From a checkpoint of a small mixture-of-experts model trained on Wikipedia.
Size: 9 layers, width 160, vocabulary 8192, 26.5M parameters.
Experts: 96 GELU neurons an expert, a shared expert of 128 neurons.
Training: a variant of Adam for the experts, 700M tokens, 5464 steps.
Below are experts of layer 2 (counted from 0) of a mixture-of-experts language model. Rows are named up (a neuron's input weights, with its number), down (a neuron's output weights, with its number) and show model dimensions 0-159. Each number is 500 + 50 x the weight over its row's rms, rounded and kept within 0 to 999. Numbers have three digits each.
Before each expert's rows: a language model's description of what the expert responds to. This comes from a sample of Wikipedia text that the model never trained on.

# expert 48
What it handles: Prepositions and auxiliary verbs following a verb or noun, such as as, by, with, to, was, were, for.
up0:481486496502538504443526527432566503498525475453532478425468599549594581480553498368491418445478556489474557501500479509428427528534467491462547483462489500399526443531487546440449504503506440542515581536491464532588521440526555341510462391519512526484513520443579577428440510558388586452512489586528433436456477552518541434486499477528383499532447468448465496484480490563427561460523536482578474591528443516505472563449554379494526534496527513537580451507544501482535506473490399
down0:434521555552516509563424526503535456539473456462485546454526552510452564460494433475548433450602445505384457565472555474537512532463568482473504459456541546454394469401468566590586476541453537471444520501474510448489625502500526585569537554520604494502493478514573473502554581516552455421421490529521447495517545438563414595542617524526559492446520508559483526441524495545503541573473559461491470516436558473624461393553453516468490490468416514489485492486550451593501500438486474

# expert 62
What it handles: Hyphens in compound names and list dashes, plus syllables of Japanese, Hebrew and South Asian names, such as Higashi-Nakano, Hapoel.
up0:557482513504573541469550498497566450571478497556593508561441514610460543526478555464488518538418522499432519555399507533546516458388500515531525516353531467412469445520536574475477536521499547577601480511516597553537551518509443471485412440609537475471505529408492527450424534434470504493508542531466535487398450474554547545556444490481472468542495390460399468561500492518522522524498422531511471446449483586514526475502478523591588553548509511393502588494505567503471524564589486
down0:481527525427502555501510554466522492518409492451556533543462517548534448506503455491634443491496537459553496448597528587465450563515525509548492432537513542617514414352590520433580462453504479559426569492423539604509563473521470407565508601506509520459456495508526544543402590511553466518577464512446511535514419389460550482475464464521523465503480390434479499417506532554503489478514492500552566387530516523468508483443536431529534542516476482511453479492507583435422564511469476

# expert 6
What it handles: Words inside proper names of organizations and institutions, such as University, Court, Service, National, Army, and endings like Exchan-ge.
up0:475508538454511497466489464544531429511464492521457489466443540551469559490484478496446490503458491492498447550427473491394485463577617522467585506624491484592569476514506655408566543477491499516473499548492465506548472551594470520524558496530580526422571484541449540550528503550432463507474459424583440492525472492470437459520472491549412545483438464512442525560540474482404438536547429504457432517494444530475492395406466530515578492634467486558476423494451456619501507528392470
down0:407523502471499539537425519431508508578520491503529409458418409518558446577606584458555553477534534556459551529507521473489491493462560544472614479479504509434586521430487505484471453422518426457426422524519548488523406483469467524538466475556495566525424507386508550586545457534486556472515500515465488498489465433574489581445487470469428657512513453555565518539485499502504517419495582568612495571563489465494457459493549497478542498466408489457419531502468578508594486427559502

# expert 3
What it handles: Commas, periods and closing quotes that end a clause or quotation, often before which, though or citing, e.g. ", or ".
up0:509513436542541522532565454482423475492500495420439445421481544621504539552483500534473584542507462467492478510504548452556498477400527585514546505514349500451503453636467507485432553481461443460442586483516496498459494506474615499526418468504403496467592448526558466504462423558501417514506478476471591522502522479498492542450650498488505474539475511545507431516557504495494467440524460497474529544492512459458425546563395486426515465446481630533395508407456455486511510528599525
down0:479409494495552456560501538418495509475550551491588521535505405411601497511480602477616505423642599479556458425478451491527535511491514433529393538536543514546555479495427460547580490561495551542477450533447512550458497479557465539447560528540526511572500484500477415623523532399491549529608454641470514520591503547496518459531549458510479535471516519449499556471420497484442500509543559495540496577467498509456518489464622543537552578516496526495517428472512554469512440505499474

# expert 13
What it handles: Syllables of Indian, Indonesian and other Asian names (ga, ya, ku, anda), plus nouns for peoples, nations and places.
up0:404576490473549414489458491546540514483545485576601510573499468475549530508462510495564490535490565534464483444531512571418579438459543503475405463562544551527442574476470597592519498536559483505421482572495444447535478411556440452470522542463499464488541483529408524583505540489460450474381516526563543566559511559554508517544531444518563381436463592457547530498499543400478530493434485571546585487515493529543443553447571438412438522510423512502466510539475433457456536490466601
down0:504424421493424595531497509468527468508616520561552507389507560387458498354427536484476518455398540427495493492568488535440535574446535513571487463474529543431427498503459519576649564470494535484443576445517439462576550509555436449473525460405551548474468552499512544556465489492444505559498488462513591487578462518486425556530552493494584489472476597506495510584533534557499541578550510533515444526475446507497483434517454478436555531592456441499490547523505477528496520534520579

# expert 52
What it handles: Words following was/is/were in prose: adverbs (very, particularly, only), participles (built, used), pronoun objects like him.
up0:448504478541507471498471566550511493498530529416501488469342528408424540483495451534544453418525520558480504599349372587443542473514476482516581460512450548554444474448477487479554512416492457570522535450574559457491592466562518505411494591480493597582534474477491517479517463441587390446512490408437542461480520505435567512540568483544490489466524489562472428458477432506487379499502539515465454410457538446513498471599446466526510479524540530540499487518502437504487467437528502
down0:463499556458529461552501557532499515491539503410504523510369565531494500487565528395435502508575546448434395491509512447450555436529599572522452484438509517617502424443392490522519582540541522536465510512506538440538597445552556560438468457432485445505444409398471454560428520427504514493536509434481446537412534474519544498476579496519566574450481459510441473444460496459457500531468527448442569539490493398492499492424496466533460484513523465512478544612473468614569492522596480

# expert 19
What it handles: Compass words and location words in geographic descriptions, such as south, north, near, along, located, coast.
up0:488448486583523474531487485502482568573508517494558490396496510547439498447538478504524466483428533574538464482526488402513485438478356410416480404427609417493563480459464470568460460493501442517499481549488524511497513456474458371528518615497510489505504456535499512463518621511507548516592498438492562482506608419458452494509518449523419521431482489524565421547496469444514479479635514490452567453413513444528516473534503469435411539463505480456398540458469406421477562507476527
down0:527499457439526497562460573541530500551512531542488498560511593611507506521514509376508471537526491576597528522551485498485408544526434446418457426507476459539611510532470547489460497481524463482514409587416449578544467437495438496484518393399521541511527555494412520541440492512480411515521582561541564521517514519495434491533538569470500587596474479518503476551540501576581436515508565471433558521613507528476531570474462477475507568505534480483446429527484431505443396450384445

# expert 40
What it handles: Middle and final pieces of European surnames, especially Germanic and Slavic (-mann, -sson, -ović, Baer-b-ock, Doppelba-u-er).
up0:522632479543442495515444469543527461439499441516538500451498495477447486545471561549596455478504500499514501482522511482471448442485439543544456433538486548539519532496504513473537487470505416489390524568516452502549519515507539465474492528478448503501521510442535459503462467511506443460567486367575508453535612533494444344433611499396476491451489506493514427439405538442455529400487507502396553468562470533505471614476485474519451504592492455530462576399422387520582613538518509
down0:503498551513499501376439535477581454509443516477461531552536506576539456486491440519403439482626459467462595466420543446387399509492389536381428503502401457629497522433494500632442481485511511462535424584430563547561490499495500528488450438509477521566441508558569479506501476532484495460500423494508461512353519526391445483530491497509516431485499526516412535470533536447500534508557513531554459541552449514481524401500504482513507508431462488476590493442546525517506486482508482

# expert 11
What it handles: Periods, closing parentheses, quote-period combos and line breaks ending sentences, list items or headings, e.g. Panama), Executive., ==Notes==.
up0:452410477544481561477508463507431490530533468540503472468507541491396471537507545574526521455449469498458479483442499435491476503476560443473467450511474323489492395446494463511442550480436579430474507476483476406547473541459545464508541491507447537452606515476494387528501482418518471490507501372561524509503466535409524503493483511450450421609514453470451491560447471658423466477497510540581493447418501501470475500507471451467526535522538601528472626527391428512436468498522580
down0:484429562480499523450525483508531475484519502470504478445502580506463585478456466526498541430299490500458553558572580572522525499537521577502457567541447443449499449566464605488419487461460563505410531464534435523544525647465472454443516443543472539434540611475523490527578507488507483469585480479466584558610450534451502610523508509460583549482516413494467461569513474482496487470567488523540528527475532536478484448502524462512602493618531498448475533553511508558446500529597470

# expert 2
What it handles: Month names after in or on before a year, like In March 2025 and in November 2023, plus assorted mid-word pieces.
up0:496513525484559531531485485427521439430501540558578497481541474500463585408441545538453551479503439521606497505499501508533560488529484568564413492460414588465430570523536508473551472468547482521486540480452505597471463508475403413517561567551460620515603488419551463472469513519419494508496513428488523473540527533481473564513697461538436486486428407582517506528460501504418499485434499594448456506473472481490513537487551529467567513542471496520465472360463527503479595530473407
down0:551557498440487482637464459480549465413535476529492472555496520577538462558446552524607512558565470457410456428469607488526511511445477468423491569461470449581534580546483487577459501565509543402537527532479462462476433557561450514479531497533527417427462465486485583402501447469518473416516618486450489501475568439402426455442517514590469459568461556474475564495529513502522461515477420559495554504463466429514539475469490495511478496419471533454513562498567529617579605480524490

# expert 56
What it handles: Final digits of years such as 2011 and 1962, and country, state and city names such as Sweden, Carolina, York.
up0:461550530525542469424503407455531477518444482562503410386450464502445529450490585464422587528489520489507493433566498383496464475542487540470477496528480485570433536451506527510400451423572617477567490562504548550512537534443467566431502465582499482459343580511518568450448464583434584515481522538466553460475462533552559552539610512496458481536485456517525558490505502493531543526558516517519507497456529573483573404493544449537554496592452537486396529424460507519467582524434500
down0:565480491499418511388484495555516442570523454471454495558412500516448452597609508468519475601562433486482473580466494388570525459423441499575542590543529519538393426439416519460568555434467510371431451530553498510551466490519477456405416553553440506570492417433548486510516536468507540469572539479425540506487554521587508528511494467505536512427494566518486452505469516555454532506517561506438540392482496466548498507484433462503517516413566452527510531537423539538427469464527489

# expert 27
What it handles: Coordinating and, or, but, ampersands, slashes and list commas joining names or items, e.g. "Price, Wright and", "DOS or".
up0:434556449538535503440498565451516510430540464569572567484556502445536481453533423436467367517515575419496473511590483572484572453477482484512524482518562460506521564485474481532467562534484480374475566513468650555487504525535443409478472426521547435481525552446440468449435483525493622507522457492501438491537501540478405528624493544446538483505634538545518480525416490486553513455624500491490508530506516556499545466466518439554568538565412524525547474519534527489613560477509503
down0:588469470546519484567442523511537561545391500550506431533455527627509516533530516373520526425661524486485535476409570559474496508521541539482391548497468486459539462350518498538400515461466555503514510530582440504552563462540531573529553530492438510581503441530609494478459482510507530507460536433480452521414447519558582485442556510479508449469401509540561470498503489487483467522415444448512560463518508450451494562477510473439464495446512483446471580481508471432454499466559379

# expert 8
What it handles: Field names and dashes in infobox or taxobox lists and table pipes, such as Species, Born, Opened, Dialling code.
up0:538476481505464557549530479547503528457523526568552475521468568481437457509455496449390549444518406473453436525537494489469473486467537458562480472461430520495474504600382538457506481477516407503438505504472490524451623458454462506440598515533496449465510487521566498539465515464478490462418479478527472434566498588531326549444512524475488466520567436431524386523427549514538531516477533507493486562405359475454478484512486472550408385531434561550426521452518455590589469507449512
down0:518527506435480510397473392473425443576608581491484558525481540450480528497545548447486525444576491539487468502454509516497427478480466542500430558556531431491505488429522540556460429453518504530626421474463506553572494471497475455526454615486538521378522493563418525452523476496467528451591487471484448531512587390501612499358484587478562574526515477401418450494486524570460454499501557443543550466520456428473508489525537554484483522518489512428467547443492477472508607544545537

# expert 16
What it handles: Semicolons, commas and pipes separating items in infobox lists (Occupations: lawyer; judge), and nationality or language adjectives like American, German, Spanish.
up0:478435405511560572515566482550465519447481568453563479454541568527487436507534526483536555491492519477473460469505484536533504443510574536552419542518528459555426504531539519570520415514495489561408501434511412471503583519512539502446547494492545504425450579541448532549548467474607528510506481374568646555525482595441452451562536549439376568512485499517556510591408450542559513476411489451503491540534507429447430505458463422456546525444467398416542552509450458506513471557470501
down0:451563617528434478514559533445524538506467494451518584489492476490481437515488438404480476489562450528518503465522544425560469489476540544523436545471536502520487481486524468512570550592541526481585460593526455586531432465496531494505510529634411529505517514486477489495597606598476461564494429492441481533501452523499507508535480487532482459479548435594414468617521520496477574586573467410486493498503540493527407490451476629515459523453448385452502420436564520439393555562534511

# expert 23
What it handles: French, Spanish and Italian articles and prepositions like de, la, Le, El, di, plus word pieces inside Romance-language names and titles.
up0:522559473569482560448477451460461505548466519524416607405529552542496514531376492512452486538436575487497557500459493571524411434511534405428569471518500549486520485476409525601557511557607498489446542496528486387527454407455526394477511590583509492599493478462538475483467473570538468554451521505488509479572593566508420514445503460456478544476517531516566391468434539526549467509487448590485433490546427538485528437544484542563484498476496557481513510491547500578614543487539434
down0:471482539479465483423501451393512479493513518485592518472550510512488553418561454592480472552467611475645569545484546473495445600504573460565540542390509519507540563507502534475578483560593585531469501470510504424532537407516548497570494469513532435510479522477484469430469519551549459564498553561473453499539384454579449493522493553441514502421511477467452471458568524568522495371516499457456507411492396437550511461513530544592500459506410570538563526545554499526481456433444536

# expert 1
What it handles: Final word pieces completing common nouns such as -s, -ation, -ance, -ure, plus whole nouns like water, land, building.
up0:546556483553489514433531471478524404407469458550544515513483388581508447430522479479417562471508547524495453514591590503582504439465511467540542457525452482469588569453527545396551486491461441560466440554488451423518540449437459523495451521525562438396445555574459446540470505488452470528524530530499495430493482477548445550451477500500450477482556487548612488517461534497592508479454528534545390524583469559396461510413404489502438469554516520554463628533473473401508466458434542
down0:429457539435443558547542494493482624464498421484483540461418546538461491426431478449526514389414463444490495563518432509575497452556449476544566543492479471450462564576520496447560472475486520551475512414451383500471496492575384505514497543525478496453546498537575482529509492492484465548468385459540481575527521571513549490489499363439570562449532544476482495541499589402478446509559589560570511514507500501382563446475490481511454457522497478521476466435462390448485539536513393

# expert 33
What it handles: Auxiliary and function verbs in running prose, often after there, it or which: has, had, is, been, not, to, would.
up0:502466523578503499451509444459563606523538504501509553424426577514420506479512437543560502515492486523520535572434489426486470511634498483541563515552552558486476525505510547642469546524559534430437528539498594508576520488467429432468456424550503487466354512545434589429457523486474550479519549427441425557469454487541508518498521467515560443588403520455628439470558556454451506529626499477473499504480500538521499610579488535512499546493493469489440473499522518544531469506590562
down0:561487474533585610511447512560516489558477505486406427462528511469530454442496531517593448519542441569392541592518566552528529490562632579480512534563509463468528602553560484527494400463486563451494422535478532552499487549468485531388453443510505426496579528593501523476523383507513470492461423534545525467435525489547461525465539474453487618487485449456499466450539511539559409557555541499514581400443588454500563486586523607460534539516514491521527492508524539457461465535468490

# expert 29
What it handles: Common nouns after the, his or their in prose, such as family, role, status, court, law, city, government.
up0:456513566489582519494517561501537494514556584572547543412462466509431527471486612417432586541485554524524509467461406456481515506545473504523464498486478498537474449515390458479525514466500538517454554455587583526544584448528546491408498466600505394477389440529482522479466505473490538543462559455528421451479421536574454555552517572484531437522514483456471421525531509505440438482566447486514538541485499497564480478562576483471497551445407619557500494480471391545453456426361552
down0:550567509428520582523360511521460477498546597469525589564445458494497506422469534419404547554524497546552457456445471559459500559444492477527432606560424508541462508505519534460478414491548482440546570564376535559497545559559414454466434401533592440525566466484495503510512533615506506521474543479513513513510500382479520448495548496490517505490462628440493435518495462462455556517484508472476572524514511455393462485515543378480521534514558445490450573556505438451511455520480483

# expert 58
What it handles: Words inside song, film and episode titles in lists and filmographies, such as You, My, Love, to, Of.
up0:464520461431496437524497497579500538431454517540549603432469480385519483450562587438600463497492490451436535576500524480490573440548491536546621478441539515505529613544558491521538552494533447526419514435522380469539555413483523533465512523546496434549583525503405514528491502582533563465518462484534502533561565447404511498536496455511403511522516537464571500521499505453461507473451539537534377497512471479492435458454509458505426464517534428488468468455514429623621495445531411
down0:550475492576400486455523470466502539529532625558465520493499413533559521490514464572447521433508490522503505427539508542445405451518538499529535430523482497450524515426524441488446506555437479391418509510547662484519518489529528520515489548428474520517543503388535459554502554464465519499495575532636436512487457492540566502552479629486507499530574489572462482485438507674516543515504502512517472507571471485527519511594459440531533528579496563540578447525439519505505521434454370

# expert 17
What it handles: Surnames and inner pieces of personal or place names, such as Brown, Smith, Jr, Kill-b-uck, Ash-c-roft, Whit-mi-re.
up0:497583587510488546476541479470476470511485474473543485375651425567499589561485468396460470514513507477525440490447499535457449483476473462546436361470509553497511554478460503428519512467466608482462472626535519627464496555570501505500503492506494520534504542462481494529531520536521573555544492538455481523492427550533484547513579418471496458485472539482493472465502503472501457488525437428601524444446527466477516586459529468508434631504465426545576526524595409591496608542470418
down0:476447557473439443383486547581450495585422524504529519522505490435523474465537409448499468428599502551490413530502562581470526539448485577483589521503524525528547544386417461531477370541505455547558440516564519520503445464517530543554506641527496526571558538503476550517442449521481479530502474583434422537524543624458440539576541443503499517586435498524452507465514548477524521538421444532464482473484535504475492494465557566481571491496527488513477484548549574463438415360486476

# expert 34
What it handles: Endings of place and person names and demonyms (Salvador-an, Al-Shahra-ni, Bakhti-ari), plus bare spaces in table cells.
up0:489482464544514520477501488514473507483531478511521504521409552523558508500519444504532444485510439455501494500561444513421450550408489443492530434486474476447480515490530522420555515483534478546446566478465514380516449478546424377466550657451637422515408540512515527598420528523536555343524453550504463594517503579451439448479523543485469516531528557499481446541459445506580538539501507499487589483450623566529588422563507473456420470537577550556498459442515510467469536521486559
down0:499553461490548493473411496531388526557496512497504511516506513601444523484545485542459430445523416429523454558596510503464468578474436446514480473510605491486573455482499535547461534394530488508591424512476448567536567372500471480602476426457506552465481545588561438505432553511496507515461533474375431463483515546470546515540482461500602502517419467509569519592458475512525442528503524478501562463581477453598497498477451529532443540492537475502568478448582613403504536487532388

# expert 59
What it handles: Main verbs after a subject in narrative prose, mostly past tense like won, made, released, led, promoted, and -ed/-ing endings.
up0:443504551441564447532503538637475419486455567471572487509571520489470445510484528462488460511495555616480661528571467493577528511473542376517577454484472344452495588546513479562509540510438528558575425529505443468465519492471473484522616534545486595470450512534460502559448539584557407495475508504513539451504403470433579561466496475484566465480560498535563532531521469488510470422441550492445509509493427591455513528576455488520504481492471546492556500464460437512522541570480547
down0:493490510533543564529563422525566546436473640474496488505464424513573547536520506503495593481556487558600357558441565485518467516519478523484434376521416495483484496463478543509481511578484442501395520454492450517485466502593505468449465537411387512538526497479496423525393463387555479457498519457536524460503587543572518409407487537494511506579448485475571487440531390488556458474456461457481542449552445513521417487426446541529524486458520541431548501531481436532489484556495563

# expert 4
What it handles: Digits inside coordinates, metric conversions and ISBNs, such as 38°54′9″, (93 kg), 978-; also word-initial pieces like phi, ski, di.
up0:461477500462498474420473521505492495528466604515503487452538501559492478488589494556481420523446456536549432527482577418437547538413572454597504480547543511498513587476454448468560455452503558509612553499487485579569510444477515489471563490463572545499477557601495636511510497506496492442467400431550515506410541441530503398407548525471471503594464406460593454484588530452526472501397546549573508459519583593475475517531514516498530477478502534441522554480406575485475545486413455
down0:483543533502420494451542538499477445539556544493505467478490498555568489440513558547522528575498610535505505443413514567485501535485579603486521597553458552504464584480491507497551532484457484474493571491487464455484573514505598509639545471451533496496442441487563498475480429488450492365553472460487519592537505392449453509443600521565411543574491541591566528526530409525497519467469483540562567514450587508544428516530486559424455478506506485518489410466401562543557515615492434

# expert 10
What it handles: Final digits of years, dates and table numbers (2023, November 24, 15,622), plus Spanish/Portuguese name endings like ré, ón, ão.
up0:520599511499530474532488450438495416490439517511569562442541536486515653472558515498508553521465488572469424458469479461531490452503501492500540478535550545540498471560502478527421551486578533495536481539487512493488487483503539488440475490518498600447465479546539577472360503542556526540351489498461460356588427476568486456527548415514386495460543487465494472508463471513459565457538568570481406544476461502509442513487461377486529556531547481414558487436426404501584489497432408
down0:470509510516491575454536482561511538487458501513591447520531599460494526416522535438504582460407488466499529537479378611417555476550566508504594501543450505432480447444526536503476598580533518449529502548494484535495435513524477536469474451472515556616461539466401497537448551640442530439495552567598564556573572567523541556530509501467551504499539482452480455567533516454444603523479439534598592461524399481419503497456478419526496527518503437539548410482480455515518493478496498

# expert 61
What it handles: First pieces of words split by the tokenizer, such as sub, per, bi, con, Em, often in mathematical or technical text.
up0:480532469529491541468503495548559461524543483501458416567545486483476487482535471507550379514531440482497475525542535500523574450524448534595534543528441520494515516506483534547356525514500551569519577436647489586541645499453556501462529511497568452515508539467548496504502525498610495472527413495561501478470593511420498545471510509488563546425517512521495508579467403517568551566582411433471490432453485469414465481411604589498479537484538623411462525545499482561491493481587484
down0:516494574489464476488548520501483506643612526509543480557421486482564540542556546500579553495435566511507512479525439531512519404578433436506504514591479519484522488498573514506464557453515540484592548505456437524474503552510522492433503470474479541529483557522592502484566510530519536610591402540568517453503457607495501463434483497542567532507468506482477536531441494451542417563509508525526441394534516505468583598476479476549468475548572569460523312550513424550542469437607489

# expert 45
What it handles: First capitalized fragment of a non-English surname or place name in tables and lists, e.g. al-Qudsi, Couñago, Romboli, Kakdwip.
up0:495551516519518511408539472549532495466454435510451503356555451403473489412434539480535492489568477448547476467453445512456439457482544535565514471437476522518497464505455471425546471491600589536465561485567624463513629538525459489478433562480545494443587490551397541520518460507535475424460457453546551413528519565497473411543473532454497485491520567541451395426550609525604435582412497536486488510475456480399471527486470480496438553435462481502548480493502405498443528474494499
down0:533529581483517479444494457506463541590573514495566521491587532403473505478546454522532515522610541407558565409486425448414448512595485457534463545464457572560571525461452556600464521481450549428474522475520497427592514532467496568614471476547570541597550545578470533445529580486454515437550550539508416528478403494586553521439441513508436371572512487545456453524530511518450535456479543533496486473544507469525536510540541518590515418468456483428461498563470541479524547456476472